Experts of a small language model.
Size: 8 layers, 77M parameters.
Below are experts of layer 5 (counted from 0) of a mixture-of-experts language model. Rows are named router (the router's row for the expert), gate (a neuron's input weights, with its number), up (a neuron's input weights, with its number) and show model dimensions 0-223. Each number is 500 + 25 x the weight over its row's rms, rounded and kept within 0 to 999. Numbers have three digits each.
After each expert's rows: a language model's description of what the expert responds to; "comes after" lists some tokens at least twice as common just before its tokens as in all text. This comes from a sample of Wikipedia text that the model never trained on. Tokens count by the router's weight.

# expert 2
router:466512534492547491520482547494502469485462498522525484463503471538469511464503505471520560492534497458494505563504519540486458461489512491493485515526501483565504483511499508487503516502475525505543465488515506482488474476468532498480484521490502470506467556534488525502501515488499506532489509442499523514508478482491486538471467459532495530462528529534476483532559516493467495550458438504523472477512517482503453478469464530554490489516514500482480520496496518486572516543539462489508536530491541461489508504491479475477551541508546477499483463485513522513520519472502449533513497548486498438535482476477509500550507521482504517513524516480490542487528554489501490506504
gate0:479516465462530504519486489465485449514491459509476484562499484514493530522499513472470477492484490525484485487478511477489502526506500524472491507510503502516488511512492508497533443459482501500502517504491540504505487506515512545459499518464492481517495492524504508484492534495512459507511482503510467506495450493462517480479515518488519549523456521470533498481489488466459482485472521460506448490549480500466512484521506507551503531486502494501519494422522492521509510494508517518507517531511481479452549498470514510451515510548498522512480495499539557501506468496493529517555505519488491565518475516522455474510517519541529486518480488496511465537507534499487541497491
up0:512521518485493523486464460495476475487459484476538511525511502491470551515474481483517512505505464522512499475471509509511484487524507546467494516515535479506502532498483471485496508473472496525506450497480525528508533517523494556496506480423497526457448483510528452474500521482526496504480517497499480546466495490504525505518516541516520506475464490466513536495540482464478457511472514482511461494506489522497509456507497520545522504486539497469512526493487541515542518506479537501540529500519503512457526491514492546463511472557496524510438482483512543538472485509525521529540504533480472527490505506514446507456495506552530498497510512485484494483478537466500496536498
gate1:514494517488474532505507510532477432491506511498532486500465457529551537482531491518487483466509484494502496466547471542537522521529483540502484520533514485519501466492493474467518522527468532525542500549517513489497511525493483511495508515488461479516493493498511439465494486458527524537547523479503460500502499547469494489504495519550518470479513470510491506459482489463534501526495495528513569510517545510474507519478497512485488520461517519481527538491518533516477522486542519490504481508529458530498506528488474472484448531511496508524492497487502485469522551497511508480500456518497501536475464483505489470520514506548472509470478523515450495529470479535535487488475
up1:526483481486532478491522507452525539482482491498525510522512520496457474523464521492494521503473508507564490501473505480497481479483514465510509497496517480496516545506514524480465498481503492452480466465464518449528472479490496495491505485532516529503531478481520542536487528491522491453499511534510528502469504483528493510480522492471485503502491518507524512518477507473475486468528502457504472496486439497535506458507526530457500493540489487490419515524503473525533477490446489471526522511467501496505488436482496536525527496458501534509523516506469506516479466491482516520416490472504467472515500513474496515499479484457504523492553486492568513536543508481458525509481
gate2:523572475518503503493557476489502588484475505547447542507507533493524502509529557511539475477491529538517491499484482494507484496516529549515496480536492509511481510475475478487520495459520508498495482515488506507495507495527468499475511502496551492503545491479514511480483490520517460500544546511518461471535486521514497488483476505490456459543488515489479544514531488468547447484496493522485528490509520494538546523484533471500503527482475467464551499533508487491479468486505501493481536449445436529515449512507496490483512445501510526453514521502514476538497513526492487509503515504476522529503532498514557468497521513483498474485472534515494468503531482506498511509499
up2:515396497545474470491444556495521443540501494473489528510472463494455483498488459528472499491477472492508527497497546494512510501481456488506494498477505472475507495527511494537485504542495506488476527482551510508487505507493479494559461548476467483517464509524491500504496506516448514483491498490466523559473556497482573522504528464529533529460528480480502501448511517531474541499508495493523484476461489559474425514484481461502510504521509527481475520500479473485520499492493515491495469514549541510496518481525493525504492546454462501536514488493494511483485432468513485494527500509521511467472480510477449544503497488506509500495552480489464485434470542478562508474472
gate3:467481480499494517532474517507487494510474507495504505493491490517504503548503465525511464473472470485506533544536544528493494478498485515521538453488519473525521523504505487507513496502516510479550468506490567502479529501487514517472592509497507530517536524499501473525491496531497510448501511473487490525494496507502494510505531493500501520514459531540565543508531546508502526495508479514479480517498522480481490505507533552490499475491474483543498522482515507520516472492535463463487518517495491534537540459524500501544459496504488514513499495478454467526463488474525497524505464496532520486518474489494493513491484467525478487534497514493492555510474492502516480455486
up3:494493501508524538527539519434472503480540484479480494488523520485468498525509472481513563516462508511489484530485499545434523474487513499495492504503478548509497505473521557498510539558500437510510524511514475509546485508523501493486503476499482476475478541486527535466515463468505486497493512471463473471463477509466494523511492504487512452503506497508463514479487541502506443520487472499481534461516499530523547477549530502486511542475502517510499528518494501484497509463505520534505506491496523489501502530444511495475550520516465509507468451467536498551527494456558480501512496486473494516507496492506512493533516535484477513477455527473485447527471494536535525560538
What it handles: Determiners and possessives
comes after: " the", " in", " a", " of", " for", " his"

# expert 15
router:526504498505497558559468455531473501501515520461515482518488485454538537485462486540471493485487498548495503472510454519491546517495497507493513535527470503507514480530453511524536528505509539439458485524530464459524518494509467524475548515531457501524553494502501496503513510476522512480492524541521533493535488516517511494500530487512495439471510511525498557530454468499487556466520488509501506479499516531497564470507487482495506524493493504552438500514506525457504517518495472470516473497487481512479518497459532528489535487458520494518546482491487514474480504470447548501461550512523466533512475545469496542491506493539555441484529494532513525483519531525523463531491
gate0:503539483464479519467494522501515504542520526499487494498440500452526499521490521519504525525487530511506512503507511536504531485521492535518519485524516525487462499493512472534497518474483554519468505506515526525494514490518515496480506516474554529500505498502495568477475464495508459482494473507521515488432522520502546452496511535492515498461490479468473523494500482447484463493516488522527486501525480563536477467483526498511502514535468474505498507463470526550483523472532545507488441484481529445479481502484439501512504494520537509507487478459489500524503487491503502519517462507499530539528512504540535468494488515509463513482509494536497476516515447483488506515487
up0:515498474504509524517497476513511466517481486497459501482451495511542500487497528536480509502517515489508525468507537497532542527489499528469468519448513482552484527571497490518487511517485520490479524517476486474465506551523474487475481467505512469513481506476499488515505507541516510538475519517478463528525539524495521518477516509491522520490518550541512503502498477465540497554469486540467510503501471471473480510536485518511506560509546520494499465508506470523533492470503494515508501580467490532552492521490449480461545507480529488498528503510529488491482440542496511497534496533559493528472504527487530507517501479508474487470537490464469526525508456499483545470520
gate1:501520466480518516484463487466473492514495505520510492487503511511501514470480450463483470522515472502503515479469467489494498540511479506481528484518502525529530495521520473492529506494500483485533499496438496495465479466474492491501492528501542516494513523506531519488489491474506494499468507494529501503516533484488507501474525526456495497481497459508472504460473496458449497549489492542479482486475513481527559508524476512526495489509475491472486468495470442484500539514447524492501540498469468472510519509515458503468441467513529542490526512482463514482438511489485472476496498460519491508493477470497517483519532491518479510540523557468493496510501485471527500521444
up1:501497514495495506480451468530493503503479505544504501514527511487484486516478481534504470521482495545481560544527481514542491481479461471492483505478507507479457525504489520504513514508530494520460515515488467451493452518490480528497480512501507545499503507499507505515512526476489502480486542527506507496501466476514532430501458496509504526523504505491495479510500506523477480534518474490525492471528505485528528531479526444471507483484545511461468496487519511489511530473469498504505478517515490478497513490501491486500473511473489487519535545447523539519482500513514497492516481519505432521546464553493490502506522513476508492494500543445477512484505521492516528498515
gate2:498471483488500513500461526473505513511485488495499516456563499514498482533499483517508500485451498473486497508523493483511523551505508485483512530488506516522474463510534509494450509503528488487496554483516499499470478514519478492505520482495481492547467478530497484470536524474498499490472491500502488512445479512514498503477523506519518544563488465510497449424490475497482474533503483528504484541502457513501474495553512466486538475519518517489535505533507497459497492477477504525521505459497484454469471541479510484491485483482513513467493528504502498474493512514477482552487502497519492538494522510470588466489482471517492484529468548550451480508492491519489481476473
up2:505489502496488516523478526492497551541470498483529528473550510516495500522513495487527498513459490462483496503513492488530540501499498477496555523512491503535476505504510513498443509501489495475468520501508487496482515493501468503510543529509494485528493481522496500482521506480447494509492484468488520512470499458510528518492473481517504505546485485504504477427486454470483484487513482557497467529460422526460491502529518483502541476495521509493511511526522513476513520494474488505541497468492498472456454534457535490524506505512494534461505479507517464478473498496491472532453505487499510502492506490479571497505478489508507468576494532547453510510491487502488462465475
gate3:490521510529493483512497498495480517531491497490510557508485491502461492549463497527470532498495484483486515476501498503496471472464552491546516554489509485484502458500539557515448499508443491492503496506493495503499533488480535545511518496499435489470547498561492462525524523503520486516501516499476529499474433524522444481482490495472511499494487505485517452503508500506463488524527489542518473460480483516539499493472477497533507474528494483473464456494462489472460533535522506502522548518468460479460477504550544454487492521460513470509495469516517501475459497477483567511479521477465519521501485510497498480487511513507477514498487511523511482507528486504512506505572
up3:482519488502479502507493498510444517503469490502467525496480497493457524525457500520481531483510496459517480471495531534503485476516512499500550531541516487493493477509520513485449533484486511523505488499478511505507503517470536538495533493491477496470505490530506474511529494512560466501457492501498466481508451545489444500510521512506521498471494516486487480520503524498480457507487476529498456462482493521515494515474452508498524444512486428494475452499493486489465514556506492524501560534447463486477454495519524450512514531457492511442503456520546539434502496496451569500499496516468500516540497522476494503519483504497502483514496491501532531472524460528519500473566
What it handles: Line breaks and headings
comes after: "\n", " |", ".", " =", ")", "=="

# expert 1
router:498512494460503528516520499466503442483503485540491461499497464522505507464533492446502522484488502529517522501491459528506516467545502489489481519514486470540458440512493484528475540486521496470518450535478493481474482470470506513514514514503499493503501518493505544516489501464474507529532502453501518527514513509481517531486463496489500495499546554546475499521551464506507466497480463491552483503446505481522520539526465510541474521534473495492499484533509502446540523480477490492463512536536534525487478544497464501511543526480529498505504426467468525486505487475502471539493481536501529459533486458465509560543512510527543529520479517513514578507443565516481502489502
gate0:498497527469506477475535513487494487504475518553474496483544528511512503486506484522443531530516509480488516430499494501505485522490492513544496485531495485524470547494512497524507524508493486512478465512528498499515509515546492504534500477494480507493505525489495532502499524468489482442486481521475494542522533532525510535465499488574479493515535520520530496456513512533456529459463488505544505548479520533528517475484494440529461485503503506536490511501443517529554506513473488433516512503483513469546523478510496501508488473511445477531488510494517493516496516499496518521462491496498501471541480479457466519481516491470492484476507495525536477507493514490511475474475
up0:546526494496503491491563485462483479539476537517472477489511505505516513519483521492466516510546506477506528470493522495466481520504529530510520515524444498509478560479496506527476533550523513519479468545540500473533502530561494508508482502533514504505493518476517543500519502515522508448486496491444530519511551468533493499483527466537489527504532490490501500471468494486446516511484457509494500539512524502527532525493503488477495465549537467540510490483481501518549503524470489457530532491515523498536539482519488531539491495492470513493481496485558480501506481507540540474442520476470447484524485480505469507503493480476464515478486507525516471515522517512503498496497
gate1:498507478506502527501501524520494515525524521480498479538476482485493458505578503493457525474470490509457438504465502482508478483499502512506519510449487525482456494497545509507539492497505529500532495482527464482468478459502527522466479482520541502505502488514478499525507460498517449506479518465520472498483502500499490494494460510491525535546545481487441473522465522496551504535488503497488490499481457474501526485497487503455519463465515459452505470517463530512538491495482481519570481500452480497513474467549481490518510500494482486501522499479531493463539504494488512500508515498498543468489498483487492534472498521514491486484511547520486487503554478495480531533494
up1:511554497493542482459445498513547501453482473491512496458519557489509524544511503465518469501524540444487566500526458491472472480472475529526485491515545488523504516494481447511516480496505500451488504493491522531521480517467522495491538497543466517483524513537521473538537496528480533481485481499500531472526491477486533486521543498492492500456468438495574523463503513478510512454504477493482495521467479526489480507503447493531473533526493522504438529491512513507441446520498512503476519510527539517496494510454527496456505518522493535507508494480525480488472460476501506493474488522520466518501512488489510534528492474490512522480472491513537533478478513518532485514494
gate2:484480518483469517552510529511488477548512527522531479496513516484474519505486513511470450529493508510484467473429489520487513435498522476520484515451512496542503506431508493480466534515504519495471486514519461523541545477472502509470498513493517500485530440483481504506507517456486470502525512490476550549513495489523494526496525452472495434508538545492492476480511550510560498527443516491494549460475544481494493515485515477482472502476492476480515481499545538507500479492483535500528513469516512544495492537469490498504513462529528486519482463465469504480481501526480508468520479496509506506497509514529518520530518488500473492505455492539500523513541503504460512496522
up2:491475465465465504508474465500510478460504488494510479535523471513546497510482451517503532510523467494557534485516515550498503522493520508502496550524523492492492479529535517484466508492463492492472518517481537473468508494530507505505512499557500480517490489521505514490506503500476496490535503519490490489513526499494484526507494513517465511486520474495516518528518476510515528499546462462491498501546467515463532489523550537469522446512532523487554487464491501531521511484558502558529488546515509487508500475491482486504483523500494528496492501570544543518511462539482501484486497497513512515498529435487505508491476509482529494496477516508470506450462501485505487525523
gate3:497478497495527477547534495497464501460511489488443496533468475464522527517475491449515511507488450464484528497503466512496500509537475501521509495517492530451513482488492505507500532496521506520534487488534488510448475499509469521496489520510489509480522507512469471521528506473532478546540499489517445471506468520458514522517483465459488520514504512537525515494572494531521506521523540531471482461492481465514489484512537496514503520541488518468464495483467498506503513471469526500533519506500519482542517496495492490511508502478493490497542519474461509507505510532517488567458480511512480493464469518511492526508476510495531533483502555464538508556521487556503472526523
up3:511549536501489490521541535524499496489497547474494546515484510513500489443519502500481505545525538489486474460519501482496532521528486553551542527538530501467533486504518489514482514507520490515511553509513532496476516436475454550531512483478495537510481515499497505459517518511522514485496491508496503489514487527438516514506562507456503546487500493469506482466508555510463552585470530537475462464472534460536514508514478501522493524555510482445503507483453480518485527479499532501499455486543483520549505494524491485496464489501490482497515513462510491497520509522511494490487513497519477497524515529529483479501503490488498493472474526476509481542495519536457548483521
What it handles: Determiners before nouns
comes after: " the", " of", " in", " a", " on", " for"

# expert 10
router:518498484538496470506462494510510533519495470492534569504506509538495511523520490472506482529469482497546499471497499474521470507449506456507527494483478493500531527459480495456501530504492522482494511498457504551511500468543475536481546480506522484543489492486551468463482531485500454485500514445486517489439487496497540489498541497466466483501502472476517478488507555492523529507508553474521449464491494485488509484495481503475532501488466535504477503496501526458510528506498486500536494483528462438492505474455503484448501495509497469526534541513491515499541479497481505495505472451503483517468493525540471513465489507492492484506489471462523497482475534526491447529466
gate0:452494464482549516461480528504463481512506521502491555436516490484510532507492539511496514498476534489483481513499508491502531481487511505494535516441535540485477491482459512485468456504520497564507487499493548485518511486504532463487523513508525489518488464482511486469518491468509470523501477505490504461491469505488458533497472495473506488514453517481521523536495478471459484474555461530480440529530517522489492527546483553494467500492480499488520473522521480489529506492539517488517491483500454526551490495499508523527488478505479502453522513489482509525506512477510489471549522497475511525450537509465459507484445488521507502514524512525538471526436498461490497453459
up0:511498547542480482531501444523516527487505527521521445561479485515511467486502485474504508513509472509491521480493499502490491509543430510501483438533474477520514498488512456475516520490470512445474502489496480513490534522501458529534459491509466519503509552535496496527483523504489507499477527461507501529524563490490517480485546491504495501479532486512484490469494526525540506530455524463522558457470506473505503483467502423513520496506530530514466515486476551504519501503458482501510495518524526464439523502520501467481499535541509460563456517484521489486486468547512510523482478493517531490527458496522523482512562492484484497512475506478477525506515488514531514529518
gate1:498475531485494506516529524489536500509491468528497473559486498487471525469441477522525469520488479511489525461487487495481524486508489481505487567481510509493518482469497502484508514492519494542479462480480498489523510517489524497493512514582536513490484530457502506543500502530483500523504516512497464542509491478492528490460478536488535521467556510517486508472554503515487560467510519526480457487538500482483488487515506502513493513500483494491493497492497499495541483516528496488490483493530498508494470462521492499463511478490477513460491526497483504490478535526512497467450510522473507502498460504537521492514481525518523487534501501487502520478482504507486496486589
up1:497498468452547502526517513493504489506487550492492554463504527482517492507500477473485520497503488519521507484521532507507503554505487485522481456529507492479507477543518461494461488515492481489535525545530493498474463482502493495465521461433489500483489492507532507484511535464506507528475506462516470514499524479477490523536543483536527501470466489501511496469486499437508458568497508498461512514487468498489509455503516526504519504508494479488501529471505525540492531486485479483496500529517510497487538538477468481499518530448537504488527496505481485523511514494502498483508463502513501508487502499533507476484528476519473528469529526556507474551509447489520518524452
gate2:516499470536481524541509456513496529550499479500461516475463537485479465537511464516518460521541476518440550514528506494467480518528501482536500482522515512498476532466502522529519482542484499522486491506554513500519485511552489474507499478525499493500503519494447540538495455524496509499546486525542504505489470500526505505490454547524474473478500499477457514507471534504457529491480485514512503513533501487486494458490490481538514465570485479520521510548511498510435465481532441506530495495463463509517496476479508495485442524513498503496491470488499524531461551496487497481492517479509485509527480485554529452470514524469511529501465480522492508545517504474514494464532
up2:513505485504518502528491509464522505562496502522506518495482514482492477487515487492518519521573489465488504508500514459498511528508477495527511469520517480539534480478520509502506467510515460505512509486546528466518498511545434471527511467528490509519463533528471512513512421502472505535522491500504494531500493486495493445528452469479483507463528529525490493501494509486475503518467510481506463522487446478476509533544521477500538495536467499551484488489517491492467498524523502474472547473467480462490472503460519500499513533490514571515464450483524513458502525463520446526489453487468508505517461500482504477510509573487486487467517492456503541502516505497483522481486
gate3:443443527498477483520502513500526478488497519547515475488490490508484508503483510487488495459482481463528512538480485459510522487478477547512477527504539507474510476496507483494489519593468533480488544539476499478458510476544502527494482490517461495478483500542522533539494519498474506496501522518454501541500518530528435458529481506489483500498509442486521496476518474467497530540521515476506516506540473486509513511477523495495474492483497465513492551460473478481510494504501492473476526576500521513527484485428473472521472515525542531462529516537495508504519547510497507504498477530506464531510501515504498496517462467478487509487518522485518478491465555530503503528488
up3:502534476491546512505530494499484537543503478469516537482510508467498517512495487525495522500486522561546522500534528533488462494544550496448523493511476524498508512508506473484481493439475492506496468465529471536523461512497464523517492511480486528554500546504464486509501515492526496504470490455546504468511496488492528500513525486483449467527535504535488513479483539494511513495479459501485499541492519490501464481467516490456542474530502505542449501505503533486496521515494512499517469479503457462488518490510488509493513516507478496489457514496466505484484518517515444458469495470510515496491514492512498498466525525499486510511473468513520492524543437469544494434506
What it handles: Table cell values
comes after: " |", "|", ";", " −", " /", " +"

# expert 5
router:564498546497504516515477518521471463485529515510462463508496531472521474510488499515532497487491519524488542482512500523474523486498495491515477449485511496480498492530543503532470514535511505546467466547459564482473522456485466516503503461488486478495518524473498543473541481524548470479504513488545499488500522484481520502470504493487568467500512499482547474523487467518472549521526550488478534481469483524491480499499487489500512493486494527484507459492539483529489526522504494522516521496498469510509482468536488461507470513476543514472477500489504456509498542496444537501531534499468462518448481479531494527483531496519498521524515523459494491495496480518502518459459
gate0:535516462487476489519528498491450444456525533487490485505503493512503460482490495492505522492485501482532478511489450481478496523478508522523491493465458506479491547499495489471504517515477498503465468508496515494465502478499499529508488506508471475510526513464504565558525495513476492477564512513502499525520469534516473514494493473511456466523513499526551438501511500510492500535526505502537499448521492518498533487490485490507549488552495490514493521499464510494520460487490496499482489507481460503513512506502443468477473478469518519506507523490505532470520471493527493541501487479509486491548457519509487501529542453516484524543466522510451460467554479529499549509472
up0:505490532515478539546484550481483518486558474527520488493450502514528490473531507453458494541539525490538527489487488473532507518449511503509571540528531481482538475551533473517447492535502505501465473480479521495528521527502541506503506480453479497539471468493481557503467478537507525463530528514501460475525534529473507488503504524491492480460484528501546503462527526514529504488483485502543502524492520496511515501506504492496480485534471537528518469491506515428493479521493519508472483513478515516494538500543497528499504504489504469474481487513507505463495538489477527531510512452555496501509513459454512507495475495454511526480526508499505477486507520470496507474481
gate1:560473447482460491509456466509522462447531492492464498503455525516500532474528577492497485513507533490500492505559505506487499502461473498455513527480504519485546515485485515476515492506497486514494474544532475520499486490478469463475483527482523508542512518510502510482493493447479475522524487552476463481542519501513485496487519494508516512471487434454545540478519489510501488519482533502477503475480527459506480465476459466543477471533541493496517481541502505451488444542473474490488512503488473511472508489501511477481481544542551506501511473511499479522498508491508501480532504490442451524534494540497501495487475504503531497510489467491509426501474525524509512476459
up1:480529519473467546502521494466499520483549530559509473555480477533509497469484431473510535535503482516492525520469458494497500528491485480466493495514535519531487495526489460509469499447534508502511515494468465532517520516468462498545516509499477525462481497521523482477516501518480537511489521499500519515508481525507482523486501510531473513487501516524507475495468516533513525494502495485506502527503513507475481493519568515472454540468474534503519532463476478525450459484509519480521486487519503498526494512501518496507509507441496487503481492473502523480465503477489441568479528459489503468463548474511465489508477498485528537524479524489524512509511466497459484524527
gate2:489492493495537466489501523465537540527502501483498521497513498510479514517554473501512516519501468478516469490487493482501466480498503520468436536499489473477516528467476548497502526493472493482556548503492524512498511483524495515532491514495528490538516513458462518529430476473464507530491522474500495529466525535499532490486521541481487435534487521503483534509504490490477530482525485551478476456517527483511532504507477513465532536458502539519496510514507511507476533517556468523535504457454509504499464547481498524534490566502459518518480512492532487471482510500497523472461513530520475507485491493508496516470532528484459512517502461510500480494510504498516503515516
up2:505454448474517460500535525469534512477505503515505523505513525518499474518503490517533498495501485481476455515489523511528449468542512466503462483481530482503484534446528501526479497471476475457490533509475494498484545490513539503517495527468485494529475512457491493493476473519481476524493495489484511576480535501473565489489541512507522480505502491513528471499521446519466470487499501515503456458540509490481497491463513481511510520499491519483517452489503543511521493525559464528520512476492525510475460516506512434489507542499488519494514512502517461501500420470511506495489502518502481485504507493530487487517515479502464534510476504501499480538487489505485496508491
gate3:495493497477481508503511515524505495427515524517496519502491507523542432484545498524531498523491458513487541520508486554456443543478517518460495502504512506484501533509526510504522520467520513493483509483485495488496519503488499500508472491465500468466464531458496543480549511535463495469465463547489467487468503458507524510510486501503519512526501511485476527544467506499490515524462510453515487478505488520514504509510482546488502503495516511564498470485498503491524529526508508492501530485492486475476575497521525501483507512503542516486487478477478515509484473500502508462483514476507459493493540510524418501503484556506478453485516482485508461457455497514468529501497
up3:541495521525515495517459509493515482521497546456490468468531476446501518463449466448493508503484534526482451523495490476508502481503497470546530515477522459514531484505526515475489466509477529525508480499510485483507504545492493501455518490510523464529507485545504489527518518482484492503537526476508525504551524517454498508481561525479500482501523536480505469547498457521493477454506500504478498504478527532481527484535511494517483498516487513495501470516533513486508457446521511513489480489489511499511462490494504529462475471502471506532510543532481523498469513531481542523487491507528479465527507477481531497476503511545494545531499550534476506488499496480547527507445
What it handles: Infobox field and predicate words
comes after: "-", " was", " is", " a", " were", " are"

# expert 3
router:511483484518535502487514505536471478432485515459536485450528512468521498478506487522490514483463504467495482463501470501469526513498535520535546479511495510484500472485539475467490524517506464480487482494515495491530533497480476533525476486504498494440521488491479516483491496490513515471493477528481477524520497512510502511460533470525473491497522551509494548501426459477504504498478549507512458494498502490438550504521499509480480512493529482481473487559519537450460538493547484481510496500547505490506495529491512505505517503505489556518507543540464527478471467487453521536527504474504446515492510526487500542481536526557491530541505487532516493506564483516533503481460
gate0:526516466547513551548561501493473489508543535480482502493533486481492468561488471467507508516508517512518448497503480466489556521520473497516507462496450483508479531484487488545505472492476524479493494496482478486528448499502508476491501513520522489526473488517505494476507495465465492485508501502475499517504498494453519520490527513513479438464516499506481513554504514488529488536483499521465488488491499546481503481466510485496464480511464518523514527489550502470469529474472512492511507475519498495490498470478503499501508502522480520510494473551477542472545448519550546519518575521543482511477520501531482531515531512427453470520556507488499484511497564482519511548497
up0:508468529474499462465468483527513517514498479502537512517467570498488480502511535486505512491518485504501518474486475485534457518484524491494484511498486544486498489496527530515500503424526487502515471495499504444482515512502498524480501520513487538478535489501549531465503511508531495481504494526468495484480492494504469487483498509507504527520490490467455492454540486527497517478525550466523499561513544492500548502507536448487492505495525478501449471559459530497472463535514529506510506527519514487527492494519513542502496507479503470468521495472479458469452523498490458492473468470483535534521478484464485475535483506530506532469487484499478505498525473524519486487514
gate1:493515488474478464499497542498510445510494497504516488492534542438502530485507489485496488496491532501473519520533483497558494507524475481547499531477515501484518501525538530489473510482508544522510461471520501488526511515487492479490519529510522571492502468517525484477491525470521529529524487517506485511425508473456479571480517463475512489497486515510515520507511503533554509500493456520537477529512511485510519476526494500473495516573482491474467488493513475485506517465474532478492548466493484526496518539475508508521485491528483512488534475517494476491476465484507481503530547435484495452553487513514496512491512538527538508450459497449503474458544489497516551518470
up1:488514468485472483492462516476509450469529528472500441502486532484483494509492534486511527481490525530479512525498484482519496433482532458509478529518535537484497491502539537471494472474520510514514466480473501482513548516500487450523529459502516511501511497497489506463523526494509499525548489526492518485441501526473510482483491453459556476531502497493507504525546486527493464479509504483505479523537498452562490526538503453471475510519505496468493497515506451463502479508468538492493568485490513492425512533487500477503523477531486499474507511520508474487500480499524546536511518464507527455570487493563515506540496502491523512479451473492496515500478517547517540515501
gate2:484482550507507487475519494518469472490518460507489483536474486468513515461482555515542463534538530477507473527528453556504520480475501513467519526491484469479525575487515505528509549487522494444497520504504508493500499508513537520481504546478505508505464449473542500514488468520507464453461490508508480493487507512500469514422536531482496491446514503516474485501462508478496486500550509552511533497466531525481503493494484487501446464505434475535500501499478505505463518537491494552488520517474491503523463471496525507494543513541490493501510450507525470501514490461433516474499487491482489546483502481519522499533500486463522494495540519555463458518483507486494454501571
up2:485483476517510499512512521501520480485515524528472498510502481479493466483502523486470541510529507480446571463482497503480478492510502484494482457495525497516532482553499512548491459503492512544523463513479484521470452491538513502506502461536504530473515524473521490515550532501535482451439477490514494498463501530529492507467496509517501522540508511536505474492531470529522506460496550481504473507548495520498536461496568487503475533520474480465520539514472512490479517528506486489516487519489505503537502483454555533500495544487531493497511485466490497457466492501490446491529523526488552527483514484513505514519515513501463514510497516532465516485456495458504539519511
gate3:478514517500466482508495484489454475487506578497502482514508528501486492472515568512494517484505502466496532496511510501473514507496473441509507480493507500497455528488529499552509491516530476493491491515507529486497549524527581471534534483526520465506493485511493500489495484497500496477533489542537510467531456481563510518497526517500499492487555502495488506508566507497493468447477538530483475504466508470490507490483481480478482524457490505526502486486514479540492491521500465486501470540475523481475481502513506516525482477497507515473474477537470478559522527510484525489526489478456533489449519489489542452522485510463511499563520432487556456470481508507487523480491
up3:481478478456495481504500496489497499510461514493500545487500527456551507521498485463530487447475475475502513481492461480503493513517522510474506486521497456493485466507570505478489489507515506503454521500469488476496516522492476516481474498518498538470451490545507524500481529519502507532491492477473525494523524527482520489494487501481476512508462471492515496485498532474471504510491479509486523485486525498447498476466514524472514449503463511462517493495497516524510473520520547506482554473493537529486549522528511458482489512522476529504497540525507507521553514473481516475511487557507501501498514524536470496427529529491492503478501503514513540564476552543499540474514
What it handles: Headings and table starts
comes after: "\n", " ", "==", "|", "===", "."